From a checkpoint of a small mixture-of-experts model trained on Wikipedia: 4987 steps.
Below are experts of layer 4 (counted from 0) of a mixture-of-experts language model. Rows are named router (the router's row for the expert), down (a neuron's output weights, with its number) and show model dimensions 0-255. Each number is 128 + 24 x the weight over its row's rms, rounded and kept within 0 to 255.
Before each expert's rows: "raises" lists some tokens whose logits its average output raises strongly, later layers aside. This comes from a sample of Wikipedia text that the model never trained on.

# expert 1
raises: " with", " and", " to", "'"
router [147 127 119 136 144 162 143 126  94 142 106 128  98 136 115 132 115 118 129 142 150 137  93 105 139  90 177 123 105  73 145 142 139 122 158  97 108 168 129 124 152 142 149 109 131 140 129 151 129 141 146 139  97 114 158 118 131 117 145  62 202 108  99 116 119 112 116 150 127 141 137  93 117 112 118 132 143 173  97  96 172 143 106  92 187 174 129  87  97 143 114 167 111 110 111 128  96 132 124 133 173 101 135 115 154 146 171 116 152 145 108 140 113 125 133  56  95 116 155  84 179 123 132 126 148 143 115 151 192 144 111 154 151 132 122 102 137  94 130 103 136 159 159  76 126 144 147 122 141 137 132 146 117 130 154 129 113 101 126 108 133 123 120  87 136 140 138 175 129 134 146 131 151 141 102 125 122 133 132 127 123 138 148 113 152 134  93 139 101 117 121 103 118  92 140  98 156 121 118 160 123  86 110 121 160 107 105 156 103 115 152 108 122  83 111 148 111 117 128 153 123 133 107 113 103 102 116 166 106 153 150 112 160  94 101 165 111  75 173 153 138 159 137 121 144  86 171 129 156 130 160 141  84 139 105 129]
down0 [124 164 139 174 131 144 134  93 147 143  85 128 114 164 114 163 142 118  88  98  88 142 127 121 142  48 120 148 130 131 142 147 119 160  98 120 135 145 127 134 116  75 110 103 136 149 111 162  87 123 156 123  93 126 158 100 126  86 117 133 164 103 116 129 150  92 123 174 132 128 162 137 101 151 116 137 170 131 178 120 132 110  71 172 107 137 111 108 118 117 142 155 111 118 128  93 107 112 147 174 159 151 119 101 111 149 138 148 112 118 142 120 103 104 126 119 114 157 165  86 131 112 112 126 125 111 143 113 127 129 104 143 113 123 113 116 137 189 152 125  82  98 133 166 152 127 104 152 139 111  78 153 147 139 157 122 138 125 156 121 167 146 118  75 141 170 147 159 161 153 176 115  94 101 122  96 164 144  98 131 136 121 128 144 136 141 121 144 103 119 117 120 123 129 111 115 138 106 173 104 124 158 129 144 127 146 159 113 111  87  90 160 160 106 114 139 138 114 160 100 167 155 160 169  70 108 110 108 147 139 102 115 175 109 123 123 123 139 128 140 160 120  86 127 116 103 114 167 132 133 135 112 133 102 155 134]

# expert 8
raises: "1", "s", "c", "2", "b", "in"
router [ 83 129 155  97 106 134 150 142 100 149 103 129 104 125 129 117 119  84 154 138 140 123 149 116 125 113 117 154 139 118 137 131 138  89 118 148 145 179 117 131 107 117 104 128  61 125 165 144 122  74 130 110 123 112 117 107 127 144 133 188 114 141  96 166 160 147 117 146 140 122 153 116 128 155 113 151 117 127 118  73 144 106  98  98 104 127  99 137 143 135 148 179 140 147 135 124 145 134  89 113 125 174  81 143 141 105 146 140 106  90 143  99 111 130  97 116 185 158 116  89 119 148 150 115 177 154 182 103 148 141 130 166 131 149  74  98 192 109 135 139 127 126 154 128 119 131 102 151 109  97 103 103 135 133 110 180 105 112 122 137  93 132 115 113 113 105 104 142  94 134 139 144 102 147 123 146 125 149  93 165 116 114 181 113 130 130 118 172 112 136 130 126 129 128 120 143 137 151 123 139 163  76 142 144 128 121 161 111  95 109 124 123 113 149 112 162 118 173 151  88 111 146 119 166 141 139 133  82 157  93 120  71 159 137 103 122 125 132 170 100 119 155 157 109 148  96 165 142 149  98 137 150 135 111 107 141]
down0 [121  98 117 130 132 175  98 108 137  92 144 137 159 160 133 119 137  97 115  94 145 116 118 132 170  92 146  88 101 105 108 124 101 134  99 118 126  76 154 146 145 115  97 112 129 106 156 133 105 117 125 129 155 140 113 118 120 119 133 122 138 123 154 142  95 118 160 154 114  83 113 128 105 126 114 106 110 135 149 158  97 167 147 173 138 150 117 146 112 124 126 160  99 165  86 134 140  91  97 126 119  95 102  82  94 101 149 135 143 196 141  98  87  85 123 105 110 157 135  95  96 172 121 125 156 139 126 155  94  77 117 118 150 146 118 130 135 131 131  96 168 161 135 126 134 146 110 148 129  89 100 165 146 182 116 123 145 128 130 116 124 124 117 165 150  86 137 133 191 100 147 164 110 146 126  90  81 122 104 173 115 142 148 102 143 111 153 143  96 178 122 154 188 144 100 112 127 138 113 138 107 157 137 104 127 123 178 129 123 124 107 126 114 138 125 127 127 111 146 134 123 168 145  98 139 127 117 137 127 148 138 161 120 147 122 176 140 116  96 148 155 178 129 110 176 101 141 140 101 152 148 105 112 113 114 161]

# expert 0
raises: ",", ".", " and", "'", " in", " to"
router [146 145 104 164 153 123  81 133 114 112 130 112 130 159 151 152  94 109 142 159 148 144 114 119 132 124 103 111 118 154 137 137 174 102 126 181 125 151 181 160 154 117 144 107  94 139 119 117 146 111 101 121 136 134 136 158 129 110 141 132 139 141  93 105 134  67  95 127 167 119 116 107  96  31 105 160 103 142 148 119 130 129 156 111 114 138 126 129 147  96 135 160 152  86 133 151 104 113 109 164 155 152 129 126 101 136 191 104 143 159 110 114 117 123 117  81  86 151 113 106 154 147 127 148 179 110 162  98 130 144  95 140 139 166  69  93 146 123 159 120 169 143  98 144 132 137 109 133 128  91 142 131 134 124 111 141  91 133  89  82 140 133 145 113 101 120  97 165 131 167 175 149 129 130 115 129 122 120 133 134 136 123 151 103  92 133 128 142  98 153 154 149  79 133 146 122 148 129 124 134 155 137 117 175 118 158 122 108 130 140 150 117 105 123  99 117 127 104 146 130 113 149 169 147  96 101 141 144 112  85  75 103 148 110 124 144 158 140 106 110 153 120 163 115 156 103 140 108 139 126 104 146  96  90 112 155]
down0 [121 173 132 114 127 121 108 101 127 158  93 154 130 124 114 137 122 135 124 125 147 155 130 123 126 109 161  94 114 152 134  88 129 184 130 111 141  86 168 106 142 145 105 144 153  75 120 149 143 135 175 120 109 172  91 124  96 129 113 154  94  96 109 128 156 112 124 144 112 149 128 156 174 106 101 121 144 144  92 128 132 145 167 122 126 128  97 142  43 144  85  92 117  78 118 156 137 105  79  87 157 114 159 110 138 143 153 130  99 116 135 147 145 128 135 173 166 139 140 160  95 130 128 148 159 127 152 125 124 173 162  57 130 101 166 117 130 130  96 164 117 111 153  86 129 144 176 119 144 137 138  99 141 135 130 144  47 102 130  79 122  59 130 153 129 125 103 118 147 103 143 106 136 159 148 137 131 151 116 112 112 145 142 151 121 147 146 113 135  77 131 127 127 144 116 136 106 109 143 137 116 142 165  75 157 115 154 134 140 119 121 125 142 112 121 141 168 113 131 141 161 159 132 136 137 126 107 101 128 108 118 137 145 139 100  86 142 134 116 134 143 133 145 101 169 137 115 159 126 109 132 127 111 127 126 161]